{"experts_per_token": 4, "d_expert": 48, "activation": "geglu", "normalize_top_k": true, "routed_scale": 2.0, "init_std_router": 0.0218, "lr_router": 0.000678, "norm": "rmsnorm", "norm_eps": 1e-06, "optimizer": "soap_variant", "batch_tokens": 32768, "train_tokens": 308900000, "steps": 9427, "dataset": "wikipedia_en"}
Below are experts of layer 4 (counted from 0) of a mixture-of-experts language model. Rows are named router (the router's row for the expert), gate (a neuron's input weights, with its number), up (a neuron's input weights, with its number), down (a neuron's output weights, with its number) and show model dimensions 0-127. Each number is 50 + 15 x the weight over its row's rms, rounded and kept within 0 to 99.
After each expert's rows: a language model's description of what the expert responds to. This comes from a sample of Wikipedia text that the model never trained on.

# expert 40
router:33 55 30 59 28 76 51 69 37 68 62 19 64 69 48 65 59 39 58 23 42 57 45 36 28 73 50 50 49 71 65 58 30 79 45 77 67 24 55 53 48 47 55 28 56 54 52 52 60 64 88 56 24 40 72 51 61 56 68 24 57 63 63 60 66 50 42 32 54 55 47 50 51 57 80 45 43 21 38 60 53 63 73 40 36 36 58 36 72 56 47 58 59 36 54 43 16 62 47 40 53 64 35 38 42 34 48 45 43 73 32 32 31 53 52 71 53 18 30 64 46 41 52 56 22 69 39 63
gate4:23 29 45 59 55 35 76 29 37 57 34 64 37 24 44 45 57 45 52 72 16 50 29 37 62 40 11 52 51 33 53 32 72 49 60 60 70 43 57 70 45 45 90 86 64 41 29 62 54 40 61 46 60 59 71 54 42 46 68 45 67 36 45 70 43 45 54 48 20 47 30 54 43 47 52 56 37 50 69 47 61 48 57 34 84 42 68 67 46 60 39 41 47 77 37 59 50 59 42 37 50 50 51 56 28 60 48 54 41 22 79 56 50 20 49 64 54 60 89 35 56 64 58 52 49 59 62 71
up4:28 79 38 54 50 51 53 53 55 53 52 37 26 47 69 65 50 40 23 47 40 78 50 47 40 60 59 39 65 62 47 77 83 56 46 67 58 86 74 78 32 50 47 46 58 63 48 68 55 60 44 49 44 62 59 44 65 51 59 55 45 43 34 40 64 47 57 37 57 54 58 23 56 39 48 22 29 34 26 48 52 28 21 43 56 49 44 42 43 77 45 49 70 11 54 35 32 45 60 30 87 69 55 91 47 47 45 68 41 53 55 70 44 64 19 52 41 28 54 56 34 64 42 60 35 68 57 65
down4:54 36 47 33 24 80 43 31 65 83 43 75 72 58 63 69 61 66 43 17 58 64 53 50 27 38 61 44 62 62 53 54 40 49 32 59 51 60 53 60 24 52 37 39 47 35 52 69 20 49 52 34 30 71 56 62 74 70 47 60 47 39 54 37 41 53 42 54 41 72 45 50 35 40 42 34 54 26 38 38 73 42 69 39 59 78 25 57 76 49 66 25 45 34 55 44 37 50 75 46 74 36 37 59 34 79 51 63 88 50 18 39 44 28 42 41 45 66 55 37 57 45 44 37 40 39 60 68
It responds to: Commas and conjunctions

# expert 2
router:61 28 53 39 64 39 71 39 41 63 30 54 38 44 54 65 46 32 50 44 59 75 50 68 18 50 53 43 35 43 35 81 61 58 46 68 48 56 20 52 32 51 41 56 48 35 34 26 45 53 60 45 46 76 22 39 40 07 27 40 56 44 60 76 28 45 57 68 76 43 39 39 45 68 65 38 27 62 53 61 36 47 31 68 62 45 67 75 37 45 71 43 45 08 42 50 50 53 58 61 66 42 75 33 34 61 57 70 74 45 65 46 65 49 70 72 37 51 49 55 51 44 32 51 47 18 51 50
gate2:50 55 33 55 67 27 72 56 46 60 22 60 50 29 29 65 36 59 27 47 78 69 72 50 50 79 42 46 66 57 58 47 55 26 47 63 56 44 36 78 31 38 69 70 50 67 15 48 43 48 48 34 54 51 64 62 56 37 56 56 72 30 45 57 64 49 56 39 43 56 71 51 45 66 36 39 45 64 23 46 56 64 77 63 27 64 32 97 47 73 69 57 39 28 60 60 37 49 54 43 50 62 76 59 51 32 51 68 22 61 54 63 36 43 54 58 54 67 46 62 40 51 14 23 42 61 38 54
up2:48 40 63 40 75 58 53 56 62 40 71 50 42 62 67 49 35 59 71 71 86 23 48 47 60 38 72 70 49 85 62 73 44 53 38 80 48 25 68 38 45 51 69 61 75 41 38 50 52 68 68 35 49 83 54 31 86 43 47 67 42 47 57 71 38 55 42 59 60 29 60 88 57 61 40 54 57 38 76 68 61 44 27 61 39 72 48 51 67 59 52 49 36 68 58 32 52 38 55 65 71 38 63 37 54 41 62 31 76 53 44 71 56 35 53 49 55 69 59 36 75 57 68 59 60 31 59 53
down2:62 49 79 42 27 47 29 50 37 51 48 69 43 65 35 49 39 22 46 08 37 32 42 58 53 68 64 43 56 61 70 60 58 55 72 58 29 53 44 41 58 51 40 46 96 57 65 44 87 60 58 66 45 13 50 41 46 57 49 70 43 51 60 39 35 24 47 51 54 63 70 32 52 43 52 46 67 53 27 85 42 34 56 46 49 23 61 45 39 46 41 73 37 59 33 44 19 67 39 74 58 48 14 54 44 44 51 34 70 63 51 52 59 56 57 31 53 39 33 42 53 65 42 32 45 72 39 71
It responds to: Demographic and plural nouns

# expert 14
router:82 37 50 50 61 56 48 69 59 33 63 60 67 31 64 73 39 39 55 53 78 36 68 56 61 44 64 60 55 89 34 65 45 58 13 61 47 45 49 55 58 70 39 42 60 58 34 70 32 63 31 31 72 58 55 23 69 68 33 63 28 37 40 49 80 23 60 44 57 40 50 57 46 51 26 63 56 51 54 54 53 50 29 51 25 14 47 56 48 61 41 69 58 43 50 67 64 36 61 47 26 57 33 57 77 43 48 52 69 63 60 40 38 48 50 32 62 60 84 21 73 50 76 31 45 48 56 52
gate6:61 61 40 57 75 13 53 63 66 38 43 39 39 48 48 56 82 41 38 76 64 44 78 43 44 39 62 63 69 64 49 36 51 74 46 48 57 38 51 87 40 81 49 47 41 53 29 65 40 64 59 30 36 61 58 47 57 35 48 53 42 21 48 37 50 27 34 45 74 49 31 54 32 40 42 48 67 57 42 62 46 56 48 73 55 40 35 61 59 87 48 64 41 34 74 38 66 49 61 60 42 60 57 28 59 51 61 63 48 67 75 20 55 45 49 31 77 32 48 17 81 58 39 29 51 32 60 67
up6:70 65 39 66 63 58 59 56 56 34 50 24 58 58 70 71 37 43 61 52 88 49 65 23 77 39 69 18 48 71 29 68 46 95 48 48 27 54 42 64 70 61 44 51 26 17 55 34 44 64 60 50 44 36 27 53 69 56 33 39 46 50 66 41 40 25 20 59 61 39 49 54 49 59 59 62 70 63 46 38 40 43 37 60 18 31 57 43 47 69 51 58 51 27 12 57 68 58 44 49 53 56 63 36 66 48 56 49 52 59 62 28 50 51 37 51 54 50 58 18 52 74 38 61 57 56 64 45
down6:51 70 63 59 47 62 62 70 42 44 68 62 29 56 47 41 31 64 35 41 17 79 62 55 55 46 40 76 39 42 40 34 56 23 40 38 61 76 62 53 48 17 67 73 66 80 88 53 39 32 45 65 54 59 47 55 55 69 41 39 80 75 82 45 53 63 71 76 48 53 51 45 48 62 86 42 46 44 35 18 55 56 55 43 52 36 63 52 48 53 59 44 48 43 53 56 54 91 42 66 31 43 44 49 42 36 66 44 49 48 52 59 57 39 29 48 34 74 33 81 31 41 61 68 45 47 51 47
It responds to: Creation and publication verbs

# expert 19
router:36 74 48 35 46 70 57 39 45 55 63 43 44 22 67 36 44 58 73 70 57 81 73 60 75 61 63 39 60 61 66 67 36 42 72 76 69 24 38 29 31 76 49 40 55 39 34 59 61 61 61 09 35 23 34 69 40 57 49 42 58 49 55 44 68 61 44 27 43 77 66 44 72 40 38 50 31 46 65 60 61 63 60 53 58 48 50 52 53 35 38 31 29 27 43 32 78 43 30 45 34 27 66 53 52 65 32 58 43 57 55 26 52 48 34 68 27 41 50 52 61 54 40 62 76 46 61 71
gate7:58 27 66 50 52 50 40 46 44 40 22 49 38 56 69 58 75 65 30 31 32 59 32 54 54 64 57 49 54 48 57 51 71 48 51 55 22 60 36 60 45 33 51 41 53 43 72 77 60 44 22 53 43 55 82 25 45 48 59 57 56 58 55 16 23 74 87 66 54 46 39 37 44 42 49 46 63 47 39 75 65 51 73 27 44 44 41 68 33 50 50 60 53 53 46 55 25 43 56 39 69 64 56 49 15 63 71 31 45 38 32 80 69 43 51 31 56 38 32 82 30 60 53 40 11 49 35 52
up7:48 71 54 55 46 67 71 50 34 76 55 17 74 52 36 34 56 66 34 28 49 19 59 65 50 53 48 35 35 43 68 59 72 52 70 54 52 73 41 35 41 54 52 58 86 87 38 47 38 52 61 67 57 48 72 67 59 34 56 48 27 65 22 54 61 58 68 52 58 44 57 39 79 29 48 53 57 51 61 60 36 46 23 30 59 74 70 14 34 63 24 33 49 43 37 51 44 40 29 63 34 39 73 50 56 47 63 20 46 55 38 62 57 59 34 37 50 73 28 47 58 43 43 41 70 59 58 60
down7:68 66 64 37 55 52 69 51 47 71 64 64 47 55 88 51 50 72 48 57 48 44 33 45 63 62 52 61 44 20 43 65 54 49 47 68 63 45 22 37 40 83 63 22 53 52 61 35 41 65 12 17 54 70 58 69 68 50 59 42 69 56 71 51 44 55 75 50 42 37 43 39 42 60 26 47 34 39 71 56 41 50 63 64 43 39 65 66 52 25 72 49 58 63 51 54 38 69 41 74 35 41 63 70 45 36 47 55 33 59 52 47 43 40 70 29 57 42 71 21 47 37 56 11 76 59 69 74
It responds to: Range dashes, separators

# expert 58
router:49 49 38 57 66 66 44 54 56 28 59 40 48 36 26 70 40 53 50 40 53 35 53 36 52 50 39 28 44 32 40 62 52 37 56 71 14 48 27 41 69 49 40 74 64 58 52 67 10 41 32 38 70 75 52 25 34 49 54 50 80 44 62 27 69 43 58 50 30 26 34 58 57 64 59 34 41 37 47 37 61 12 47 46 45 21 53 43 60 45 30 42 53 39 53 71 40 71 46 49 17 45 57 42 46 12 68 43 32 62 65 65 37 53 39 36 21 63 33 67 36 67 67 62 50 64 57 32
gate6:44 51 50 38 52 64 48 68 55 56 22 56 18 53 34 55 61 58 61 45 20 35 57 42 84 35 63 56 63 41 42 47 53 32 49 17 33 36 50 50 30 78 45 70 24 45 42 21 52 31 72 41 62 54 56 69 63 34 43 68 51 44 66 55 60 33 44 87 57 69 45 58 27 38 34 60 67 46 75 58 36 46 41 47 50 69 46 49 60 68 52 31 54 69 69 46 45 47 16 54 51 66 50 64 39 54 50 38 40 72 36 38 41 47 48 60 50 28 51 47 34 28 17 53 26 39 82 83
up6:45 34 39 51 44 49 57 47 41 43 54 60 40 50 77 45 40 29 48 66 50 57 58 31 58 44 56 39 41 50 49 70 35 79 30 52 36 72 66 15 40 45 42 26 72 13 75 49 57 60 61 67 36 63 46 61 47 35 60 14 40 61 57 46 42 55 49 35 60 30 53 46 63 64 69 34 37 38 43 49 38 40 63 45 58 24 38 62 43 43 71 20 46 36 44 32 63 53 56 51 46 62 38 29 44 63 90 66 57 32 43 65 70 51 91 49 50 28 64 61 83 55 73 55 59 70 20 41
down6:45 36 51 58 53 49 64 41 55 49 37 76 34 71 45 52 48 46 44 69 35 47 65 32 74 70 28 43 71 60 65 70 57 42 78 56 22 48 77 71 45 27 73 60 26 51 48 49 56 31 23 72 67 31 39 56 56 41 34 47 57 50 30 41 42 58 45 57 48 52 59 61 42 29 52 52 58 35 70 32 25 45 59 35 76 72 40 50 32 46 54 35 55 59 80 36 15 26 51 55 65 63 42 67 23 69 48 52 26 64 57 29 48 62 55 79 48 35 69 65 40 82 75 41 48 39 61 41
It responds to: Adjectives and adjective suffixes

# expert 52
router:25 42 56 37 57 61 60 45 76 46 67 69 71 44 55 32 42 41 65 36 74 67 53 60 44 60 39 61 61 47 39 24 46 38 48 24 58 57 66 41 58 58 51 37 51 81 41 58 30 46 62 25 61 60 95 49 60 51 38 71 65 61 69 59 51 41 25 48 81 40 60 54 45 50 24 83 41 45 82 46 52 53 76 63 36 62 23 25 61 53 61 36 28 39 40 37 53 47 36 31 39 54 53 63 32 38 47 91 43 65 41 56 73 49 50 38 48 49 54 55 55 48 37 68 57 34 24 26
gate3:49 52 47 45 65 28 35 82 74 51 38 36 74 36 56 55 49 72 45 52 75 47 34 65 32 40 41 43 66 60 43 18 60 32 59 25 49 47 24 43 47 40 52 56 57 45 34 61 48 42 49 69 58 72 41 43 22 54 56 63 47 46 51 15 48 42 37 36 56 65 40 69 35 71 41 64 59 68 61 29 60 77 43 38 60 40 44 62 61 43 62 26 04 45 35 69 51 57 43 50 46 41 57 77 14 48 44 24 47 59 48 17 55 47 38 60 55 49 51 31 93 47 56 56 47 62 72 50
up3:42 62 52 79 51 64 39 36 52 66 38 50 29 45 53 13 67 51 41 55 66 53 58 34 47 54 67 23 49 55 54 24 47 45 62 60 73 61 71 41 49 27 43 79 31 31 42 47 37 24 60 55 39 37 40 29 80 74 35 55 39 47 65 87 43 59 64 46 48 34 74 30 27 36 37 22 62 58 56 48 22 36 58 50 41 43 21 43 43 40 72 49 67 17 70 43 39 65 20 26 48 58 54 43 64 45 76 42 50 49 39 63 55 60 80 62 65 28 51 50 41 56 38 50 48 49 56 43
down3:41 31 53 77 42 59 81 50 43 47 19 50 32 16 59 65 50 32 51 53 43 69 48 72 67 57 32 59 45 40 69 49 47 66 46 62 62 40 54 39 64 57 58 61 65 47 38 36 72 36 20 59 38 58 31 61 52 23 63 22 37 56 63 59 91 64 43 48 41 48 54 69 55 41 65 58 62 53 49 39 59 49 67 75 15 38 61 39 55 31 46 45 33 68 63 46 59 77 45 73 49 36 48 35 61 59 32 23 68 24 48 40 51 66 50 65 29 65 74 59 28 24 61 64 43 57 48 28
It responds to: Unusual name fragments

# expert 33
router:39 57 55 35 53 39 64 37 69 49 60 59 48 67 56 28 68 46 37 58 71 41 69 62 49 54 34 29 43 61 41 04 77 38 60 42 55 80 68 55 33 25 36 83 32 59 72 77 30 38 52 62 35 47 65 44 21 55 48 44 36 48 45 37 49 51 71 38 43 48 72 27 54 65 38 58 43 37 60 55 31 36 65 46 18 67 24 67 54 44 40 66 54 49 59 18 39 33 65 30 38 55 41 45 40 49 37 57 41 54 59 50 78 49 36 30 62 52 74 25 27 70 34 31 47 39 52 49
gate0:60 81 49 42 57 29 56 50 66 35 56 46 33 71 88 40 55 60 22 66 71 59 53 38 39 62 30 59 35 52 40 31 55 71 24 33 56 54 60 64 50 69 51 63 47 45 52 83 25 52 68 75 40 68 68 43 35 57 52 56 29 22 31 39 35 36 72 37 22 52 69 29 30 45 60 76 48 54 57 94 26 45 67 59 53 69 30 33 54 77 45 52 45 34 45 73 44 51 56 44 48 51 43 75 59 44 51 46 45 44 51 55 80 53 33 45 69 53 54 31 29 68 53 44 54 43 54 52
up0:58 50 45 50 99 71 62 43 47 71 53 68 29 60 33 63 44 45 72 65 45 50 61 30 18 60 43 40 41 43 53 46 30 34 73 27 28 45 51 53 79 63 38 64 55 58 43 62 55 27 67 20 40 51 34 65 71 72 65 67 44 45 41 49 43 24 34 65 37 41 36 68 68 41 51 72 68 54 61 38 70 24 52 26 60 44 65 31 74 37 50 68 67 59 74 67 57 41 53 40 70 59 40 36 39 65 61 44 59 45 37 33 66 36 43 48 55 27 37 35 59 65 63 43 60 34 47 61
down0:47 21 51 50 08 37 64 08 57 31 46 39 46 46 41 42 59 40 42 33 33 49 35 58 47 55 51 61 30 54 44 41 47 75 50 76 51 40 53 48 26 34 62 57 48 47 59 52 51 37 50 35 57 55 56 63 65 48 54 66 81 15 65 59 29 30 51 54 52 70 62 53 40 63 91 16 31 41 45 59 34 22 32 30 62 34 52 68 40 61 61 50 33 67 49 34 38 29 66 43 46 63 09 49 49 69 55 41 47 60 63 66 56 43 64 61 31 37 32 45 23 49 36 70 34 56 52 51
It responds to: Word-internal fragments, CJK bytes

# expert 60
router:56 32 50 80 47 31 54 48 49 20 44 49 23 61 27 50 33 84 53 60 56 34 38 33 29 26 32 44 71 68 38 56 60 48 58 67 45 55 72 79 31 66 67 53 29 63 36 22 62 55 62 33 50 60 51 47 54 31 91 58 62 53 50 17 56 49 51 53 71 57 54 61 32 57 54 30 35 48 59 46 32 32 28 68 70 52 77 45 43 65 58 57 42 36 19 65 86 72 53 40 70 48 53 49 47 62 51 77 51 51 55 46 59 52 41 45 38 57 40 38 59 35 43 52 40 33 26 71
gate8:57 31 33 61 67 47 73 45 47 70 58 40 43 61 38 44 67 63 48 73 70 30 45 53 50 28 36 44 58 51 61 44 60 26 40 78 51 63 51 56 43 55 94 69 52 27 50 55 54 26 59 49 40 50 56 41 34 62 52 33 52 43 36 60 40 40 72 37 50 51 54 35 51 53 50 53 47 45 70 59 40 49 56 56 74 71 56 99 37 50 40 60 17 14 51 48 85 47 62 67 35 37 75 58 74 50 36 30 65 22 67 37 70 38 47 39 47 82 43 47 36 53 31 26 37 35 48 54
up8:67 43 52 62 42 48 56 69 54 45 56 46 48 83 43 49 36 74 35 37 51 28 70 48 70 62 50 77 68 68 54 44 22 30 66 48 41 73 48 37 54 42 59 59 39 33 51 43 45 55 39 49 70 34 52 75 17 55 70 72 30 70 44 48 54 33 38 65 59 56 67 24 36 24 71 55 60 59 60 62 32 57 53 50 36 37 54 19 30 26 50 57 79 46 40 37 73 62 26 35 38 34 50 61 71 56 25 34 67 84 54 34 72 59 80 54 60 73 60 57 52 49 58 67 62 38 53 47
down8:34 41 60 45 34 40 27 26 55 51 52 51 40 57 46 49 66 72 45 52 19 67 65 36 71 72 48 52 55 47 66 34 50 57 54 78 54 40 63 62 45 27 61 29 52 70 44 61 71 54 50 46 79 47 43 64 70 79 51 81 49 60 69 60 43 62 59 38 55 69 54 61 38 16 41 66 39 27 42 48 41 44 60 47 52 27 19 39 26 52 41 65 59 30 69 24 52 71 52 66 79 33 17 73 46 30 56 18 61 45 34 29 49 51 63 75 66 49 35 50 44 27 58 49 57 44 43 45
It responds to: Data table structure

# expert 4
router:62 57 38 51 83 50 56 58 70 48 58 35 48 63 51 47 47 55 65 61 56 55 55 54 25 49 58 61 29 67 42 60 57 31 41 59 80 46 44 31 47 43 39 46 50 37 42 66 34 22 75 65 34 80 65 37 47 50 63 35 66 45 30 52 81 35 57 28 45 23 68 65 53 42 50 75 38 68 39 47 37 24 38 31 54 44 62 61 75 58 38 27 60 40 81 52 68 65 60 38 60 47 56 33 32 55 40 35 84 34 60 62 52 49 49 62 27 78 50 42 84 14 51 27 70 41 57 47
gate17:49 50 42 42 43 21 52 63 39 35 27 42 64 35 41 64 40 66 40 75 45 26 70 58 46 60 45 31 51 77 52 67 63 41 21 59 57 53 54 45 27 66 61 32 61 32 45 57 38 52 49 51 26 51 33 78 73 38 46 52 53 63 65 57 57 26 38 70 60 54 24 57 25 66 24 51 33 25 70 69 39 46 60 44 61 44 32 69 41 43 46 31 59 53 56 72 13 29 56 34 38 67 56 71 15 70 34 59 51 60 72 56 73 54 56 45 57 55 69 46 43 53 27 42 87 62 49 40
up17:48 40 47 65 52 11 54 48 50 24 50 51 42 43 50 21 46 48 48 42 56 46 73 46 25 61 55 53 55 34 51 60 48 48 49 73 68 31 49 32 64 41 71 49 33 54 38 43 46 54 94 67 48 70 36 51 44 56 52 48 38 68 37 55 75 52 57 34 42 44 46 84 41 42 63 45 30 51 40 63 42 20 49 47 42 53 58 43 26 63 50 83 69 24 75 36 62 46 64 36 54 54 78 46 51 78 12 75 56 27 62 73 63 33 36 49 60 65 73 49 46 51 46 26 32 24 71 44
down17:39 84 21 40 60 82 69 46 51 51 53 57 64 47 26 81 33 44 51 47 47 69 49 61 36 57 64 44 29 46 23 31 39 22 44 25 47 27 34 47 79 50 43 48 41 56 55 37 53 34 40 41 49 55 49 35 48 73 68 54 56 71 56 57 41 36 42 59 48 72 62 60 70 47 84 48 79 55 61 24 49 42 51 53 19 58 60 39 44 46 42 46 51 52 58 76 25 25 60 61 75 32 10 18 61 36 63 31 48 66 51 50 53 45 49 52 60 50 37 57 44 45 68 69 30 53 68 38
It responds to: Noun-forming suffixes

# expert 48
router:40 41 53 60 56 47 64 53 65 29 64 39 35 55 44 58 28 88 47 37 54 29 10 48 55 27 56 59 36 74 27 82 24 41 50 54 29 72 42 61 58 43 65 73 31 47 67 44 44 36 54 56 35 51 37 52 34 64 47 59 63 51 43 21 63 31 49 61 16 36 28 42 63 41 49 77 47 51 35 41 54 59 39 40 55 86 37 60 47 48 25 77 47 65 58 47 73 50 65 70 52 55 71 69 61 52 32 41 60 78 74 37 60 53 59 31 57 54 48 42 62 62 43 51 74 77 62 59
gate3:65 56 43 70 71 43 71 74 51 47 42 69 51 25 40 55 37 47 42 67 74 42 08 39 39 36 61 63 20 56 42 66 57 42 49 70 31 52 36 82 60 38 33 37 70 67 64 27 57 54 62 41 37 65 51 42 27 65 44 29 58 51 60 45 56 60 56 47 53 70 39 37 49 68 68 75 64 54 61 56 42 65 55 44 59 27 31 63 44 52 22 67 51 39 87 57 79 37 47 59 54 73 98 29 51 42 46 58 51 71 62 42 76 56 60 39 54 60 56 51 29 39 52 70 43 60 59 60
up3:67 61 36 69 50 30 74 72 73 45 37 66 57 59 26 81 37 39 32 33 58 57 34 37 73 39 57 61 52 94 24 72 31 36 43 68 35 31 27 74 50 49 61 33 66 66 49 41 49 51 47 56 28 56 38 41 24 43 61 60 46 41 32 48 48 78 64 69 64 80 26 64 49 37 71 48 64 48 56 53 52 56 68 54 81 40 45 72 45 57 30 47 59 65 55 70 58 49 47 72 53 81 74 36 41 57 50 50 54 62 52 54 51 51 73 54 51 55 33 44 60 40 49 34 33 79 61 42
down3:59 41 41 41 64 55 50 54 51 58 23 26 48 55 56 62 67 30 77 70 40 27 62 58 64 66 62 22 66 44 40 35 81 57 30 38 68 71 48 63 74 54 48 58 46 41 54 94 35 36 87 35 58 43 79 43 62 86 52 42 30 57 58 41 41 63 39 22 55 49 61 42 53 56 17 65 54 49 31 56 34 28 45 63 43 47 67 36 65 62 51 46 63 50 46 68 48 47 50 20 37 39 39 41 45 60 58 74 57 52 36 43 72 68 66 28 65 31 69 55 51 60 72 46 47 58 59 71
It responds to: Suffixes and section headers